Experts of a small language model: a variant of Muon for the experts, 599M tokens.
Below are experts of layer 8 (counted from 0) of a mixture-of-experts language model. Rows are named router (the router's row for the expert) and show model dimensions 0-127. Each number is 128 + 24 x the weight over its row's rms, rounded and kept within 0 to 255. Numbers have three digits each.
After each expert's rows: a language model's description of what the expert responds to; "gets" lists some tokens that make up at least twice as much of what it gets as of all text. This comes from a sample of Wikipedia text that the model never trained on. Tokens count by the router's weight.

# expert 31
router:148108130163116105122124140110119126109142094133107140136123128087127129118127114148122109121119125148131131118142152129096130147154135122165105151129171083114095162132123118073122101088124128144113109149094129071101139131147108113122126140117119100171134122129103192154156120151159158095111096139141141158082090168097151128121143136172163170115156161083147127191138166138115155093150
It responds to: Apostrophes in possessives and contractions (family's, I'm, Men's), plus capital U and I starting tokens like USA.
gets: "'", " I", " U", "I", "–", "U"

# expert 24
router:107148122167106089106082127150139137128096139141132100112092149148150132113131086112153132124172118103111127104145145110146153142146133144132102145098168119081108145119110118103142149097152157127054141137109142126157145161139148129126161129123165114149149110131075128127162172164082152142134122169156129141113108106093115133097156158136165138116160088139174108146115145137135107083131
It responds to: Second syllable pieces inside longer words and names, like ni in junior, anniversary, ap in disappointing, an in expansion.
gets: "ni", "ap", "e", "pe", "ep", "ten"

# expert 59
router:145180103164134093132101157138120136154142151125131130148093152115118126116106090149121133086159158126123150123124129152118133133132133128107120129118161120096100146166108122151148188112162180123119142193100108085121157124117145128178164121089169124163132160150088148138113115162124115114122136136153172170108136110091122117096103111146137123102146119131144113147084146127182152139121
It responds to: Word-middle or final pieces ending in e, like che, ge, be, de, in branches, trenches, albeit, Teen Age, and self or ward.
gets: "e", "ge", "gi", "che", "be", "se"

# expert 57
router:102172109112136065084106170107114125157135138113133124099115136121138146108120101107104084114155128146112125109145139163102155141145119082125131120109148135124083160121098121140111148154129144160098115203109141127124111087155125149141165142101164103176135126100136189152154121143155150124124087155142123128131128137122146134101128114122117164135124108103159133098083167143154136089143
It responds to: Prepositions following a noun, mostly of, in, for, from, at, by, during, in titles like Duke of Argyll, War of 1812.
gets: " of", " in", " for", " from", " at", " by"

# expert 32
router:126140145122091088114104141105126134132163134133130105095099095132142142105120107118152139099176153117097116068168162115130172167128108114114099139117165162105130134092086131101105140094131165119145150176109120095149121126178123117147123126133119096123119137145114122127194111136121154092104154124144176172084136156128155133109114111147105160169132137098150120155114122135147153107122
It responds to: Mid-word syllables like ra, ri, la, lo, tra inside names and words, as in withdrawn, stingrays, Trinity, Audra.
gets: "ra", "ri", "la", "lo", "ro", "vi"

# expert 18
router:118153105137094113140104132143111146152163125144145112100095113131125128139095096150116069095129129099133157098171125122092178132133126103104115155108131159117076136160123131142143163123130140133088155149119079133143144142119106057129140109089148133143110141133094142121162125122178140136080108098156131144122139163130158172110174141132135108159132105141109081109100099137152132104110
It responds to: Middle pieces of common words, especially er, son, ed, before endings like -er, -ers, -ing: pri-son-er, Premi-er-e, s-ing-er; also design, engine.
gets: "er", "und", "duc", "ist", " design", "ch"

# expert 5
router:132145133158120124123128143076129148151133159103103142116113158117138156118105092145126135101164148106091143107143209103112165112137157136141111152123168122118156151102109104135123156100119161124121158157122087085122109128143139108120135116092154084174120159119062104143173122136100122113104122112135105137126144124105123153093157142140119149114165122130163132146083127186120157125111
It responds to: Word pieces ending in o inside names and words, often Italian, Spanish or Slavic, such as radio, Enrico, Barrio, Moscow.
gets: "o", "to", "no", "co", "ro", "io"

# expert 1
router:138126105138107130087135181083110118120148164103107142105101121140124163120094065145115112110101173144081109130164138154102109139160121084160109162081143129132126147140126092084106140106126157131137149145128101072130119155148123084173113144124152123140144120127083122132126143180144195124143099135143127149120137137102163152121158133150158113149138127134133130141112118156117141105138
It responds to: Plural suffixes and plural nouns such as years, people, children, plus commas closing a phrase, e.g. "eight years", "predecessors", "women,".
gets: ",", "s", " years", "ers", "es", "ies"

# expert 23
router:123153141172111109092103153127113115158140097128170158115086102104158141122128105160067107068124163152123104149145110114137165154185101099139093156096155120141137169130118094129134131118152114151092153122125139114126135102092118145128150076132147139144121152119102146126139115131127147113129144109131150171123102152136165115091154162156140100126145139140162110109149114174172150114126
It responds to: Opening capital letters or first pieces of words after the or of, such as V(ulcans), P(ark), Sch(olar), and the m of themselves.
gets: "ol", " V", " P", " E", "ch", "m"

# expert 52
router:119140119168095134119133156096088146124150176120133147093089117153169129151137101146139123122143160133146120126132203100119131121122120118170117183097133158112124151139115091133142152138096130144114131163079097127097110103152118113156152110102149139178124129119152163155177151149140159098115118122137164153103120176109128122145126145146132131107153129092154107081143125158164138143102
It responds to: Nationality and demonym words and their endings in biographies, such as British, American, Norweg-ian, Niger-ian, Azerbai-ja-n.
gets: "ian", "ish", "d", "an", "n", " American"

# expert 35
router:105143116145121080139126170104096179173153139136105148120093138117168118145092109158144102134130151105094115109144130131121161134149080153117104173088144112103100137180132063129151138143126120142127139140104084082139112115128105109164131080120128117136115135117120142164140124125128154093093106114167131135111131115128138149121152174147127151122163116132168123099132129134183170129110
It responds to: Geographic name words and endings like land, ia, South, United, North, York, as in Netherlands, United States, Italy.
gets: "land", "ia", " South", " United", "a", " City"

# expert 42
router:132150103106119129079120130117116124136130123095111152113101125102140157109121108169138106154149122162116106093176131151069119154149106139147116143111157096093071141145130119134086191120163111123112135154118109106165119146143128119146181128148129095142118134163105130103179147123147138100117137143115136155111157152076130158122155157106125125109132125075163103120136156129133124068132
It responds to: Opening letters of words, especially h, H, w, T, as in handful, housing, hit, hours, his, Historical, Switzerland.
gets: " h", " H", " T", "gu", " Man", "H"

# expert 17
router:107157115172120103118122171126134111156124154133113162147111109146169139112127089192129094111140157130110118092140142103116138137163151086131128160117111150096094131108125080118084102123140133139129119192126107096098128140158098095149173126126161114135098132136127167121153143139138163091110152138130181146105139149099135150091149147123124155168153126099143099124095122133149164108120
It responds to: Determiners like the, this, its, their, same, other, usually right after a preposition, as in of the, during the, all the.
gets: " the", " The", "The", " a", " this", " their"

# expert 39
router:107139105103126119106114168088133143144139158131107134143118107172128140087112105120143074133183121150116109109128130112112138133169087105180146132076141141110128142093073095149121146096124144145079125140104139123113117151120110083131154130113132084131123105164093140141163157146145139128110082125128140114094111179103153153112157110149111140177126122094124149115095130126151167122139
It responds to: Conjunctions joining list items or clauses, mostly and, also or, but, &, until, while, However.
gets: " and", " or", " but", " In", " &", "In"

# expert 41
router:140159079111122130139121134129091137110165143137070148105095089164147123106112138187117102074163158159116120142186124110099172115151118107128127138134146141123122179160098094151144135137144134109103127154135128132158132119118138080151152135118129094119105103189140149163137146154117155127138099149114174134138103117092154158107129128139130143151134117116157095113131119138143161083136
It responds to: Word-initial or inner pieces like f, F, sp, ent, ff starting words, as in gunfire, five, specifically, sentenced, twenty.
gets: " f", " F", "f", "ent", " sp", "F"

# expert 55
router:128142109148122140079112157109117134126148129121092130115078138141155162093097088127114093097112183161090080121125122181110114122135135093122103154079150144138100120133121087110103137077128124123126160158132107109139149138153123083142184127108150092152133132150129106148108149152150176112112109125118121136105144142101128143116158108146149112159143094152176131095115130157113098112121
It responds to: Commas ending introductory phrases or clauses (By 757, In her next film,) and conjunctions like when, while, because, that.
gets: ",", " that", "),", " and", " when", " where"

# expert 22
router:121159128148105112085095106101140122117141115094132140094123120159125176106087111112086111101140148116117096135163134117099164186183146131148131142111168137123107140115131094095105164135119152120108145105092098091099114104129154125124137122098130100123137142150073159110152120163128158119142101094150139151136108133099167129089175140127117158162152099123121125141097125173141114133163
It responds to: Word-initial S or s, especially in award titles like Best Supporting Actress, plus opening parentheses before years, places or counts, and so.
gets: " S", " (", "s", "S", " so", " So"

# expert 47
router:127153138143110117132141157089074098112125184093112152121070115109110149119105101136151132096090145141120137113131142134139120132132085097175123168111135128157078151139113112138138148138122157150075155143084103088129076131135146130162144099145108160165118132151098173136163156127124145100093136157101154153106138150109133113122130144147149139156141117115164103104122126143163125123097
It responds to: Surname and name endings like man, van, son, ton, ley, plus common first names John, David, Robert, as in Goldman, Crawley.
gets: "man", "an", "ton", "son", "van", "n"

# expert 43
router:100152084128083095146095148126121121137134102140120135104117101127138153132112077137101128088131155096145110133174132126103149137177123165111085190110137148148082161112112134109129152119129133133145140140078114123142114122189100091137163096117121087150139139155086167146138149149136161134116124125149111137121125143121152163112179165131108104158153132111105104101125155107156138115146
It responds to: Word stems following prefixes like con, pro, re, st, e.g. con-version, con-troversial, st-ring, de-al, pre-season, Def-ence.
gets: "s", "c", "et", "d", "st", "fer"

# expert 29
router:124154124139123112118152130106086144128131138137109138089095149085131150123107110149147109091155122111104094101124185127144138132163106079153129157096144150111102161142132119109097181148145141128076150144108096114138149135128152090160114116089136152151122152175127119115116110181156143109120133147156184138112123167101169108091132132131129146129148097109158099099110121140140182131133
It responds to: Final pieces of personal surnames, often in lists and tables, such as Harke-s, K-ell-y, John-s-ton, Birkbe-ck.
gets: "s", "ell", "er", "son", "en", "n"

# expert 49
router:134151099145144097112110149161082127151158145136137159084099157108144132159105117159130132098142164143084112119121161155147086134180122120115131149050137151113100142107125101139110140102139161093135151159089112134118142113133125086119144142098165104168125156146086129151172142125113164115095120152111114159112141120116136130095133130142125163181139110104144111161141130147153120137102
It responds to: Closing syllables of names and nouns, especially ce in Diocese, Prince, plus endings like Barce-lo-na, ac-co-unting, admi-ral.
gets: "ce", "na", "t", "co", "ca", "tt"

# expert 45
router:111174104150103127093118148115100139147114161094106130132071142102138111132089115135159113082127187121107103129134156140139120122144087134169113155110146137117056177129130105123132145104110154132075141181122108101121119126124133124160135113131147134173107163117117142144140114138120155105094100141123136152130124176091131135146155160150137123126163138095180110111132114138169147146109
It responds to: Common first names and surname or place-name endings, such as John, George, York, -ton, -ley, -ford.
gets: "ton", "son", "y", " John", "ley", "ry"

# expert 50
router:082188095148117135091092141092111143111109133109109115110092106125152117121119114108104116088166142117095125139169153141107127161134122100136128159089132114104112139140120109130118150103155121096089152150090108126113141156134147147127155108115177138126156137119108114131186123133101136136104142119124111139098123131093181114137146113120158140155104118124161090074145073149137097071141
It responds to: Pieces ch, Ch, car, il, ron inside or starting words, as in chair, grandchild, Madchild, Affiliations, character.
gets: "ch", " ch", " Ch", "il", "ron", " car"

# expert 26
router:084110143128113095117110166126101179134164126157116122124125148107128140094117085134130081098141126131104116124136145127090148175110122098129129123123182147148143129124112113111097155087151142134117165126123125145107138120160140109104170114171155151171140124162066160126180155126112152107090161166140117127129129145155145142089144150120127110159188098126139122135103125140158128107165
It responds to: Word-initial pieces mo, Mo, per, Mu, Pi, for that open longer words, as in percentage, permanent, mountain, fortune, Mukhopadhyay.
gets: " mo", " Mo", " per", "mo", " at", " Per"

# expert 28
router:131134079133087110109101152122117152144138150109104114134118167132152170133120093120112129113185136161134120112136135126127125138147129111130086152131138101120122186165135125163098166145143173173099131153115080135120166161144171115139141122122133136164146117110136194160119164141130127150130136140163181117078118128139134161109142125104119142101174098119171144117086124128121142116151
It responds to: Function words after verbs, such as out, up, about, than, may, could, not, plus the plus sign before goal differences in sports tables.
gets: "out", " up", " not", " for", " to", " +"

# expert 33
router:133154106122109112102137197107129166135133109142105153128118100149131122117111101161133109077160158121102151109106139111074126143125131114196120131102117114140110150073099119146114140109101142167103136159096124121117156148142111086108158124130162086130111123170086154107142144155118126110126108130155125134106156161116142140102147142149137109143135123066162146097111144122164169101120
It responds to: Suffix -ing on verb stems, plus the conjunction and and determiners such as his, her, their, this, several.
gets: "ing", " and", " his", "ting", " her", "ning"

# expert 30
router:140172130129089127129125116150084115174121136116140116064106145129128164113123109175124125079156142141070143114155141138118127126134119091104103132140173135104097145114130105139132167122109143170089095126089104131108136133111120059131157134097142104123091164174103136134161136148119108133106109107129137151121132169124138153143161147139152121123156096125132134120099157147185159138140
It responds to: Inner pieces ending in consonant clusters within words and names, such as ight, and, ard, nd, tt: Brandon, Riccardo, Littlerscheid.
gets: "and", "id", "ard", "z", "all", "nd"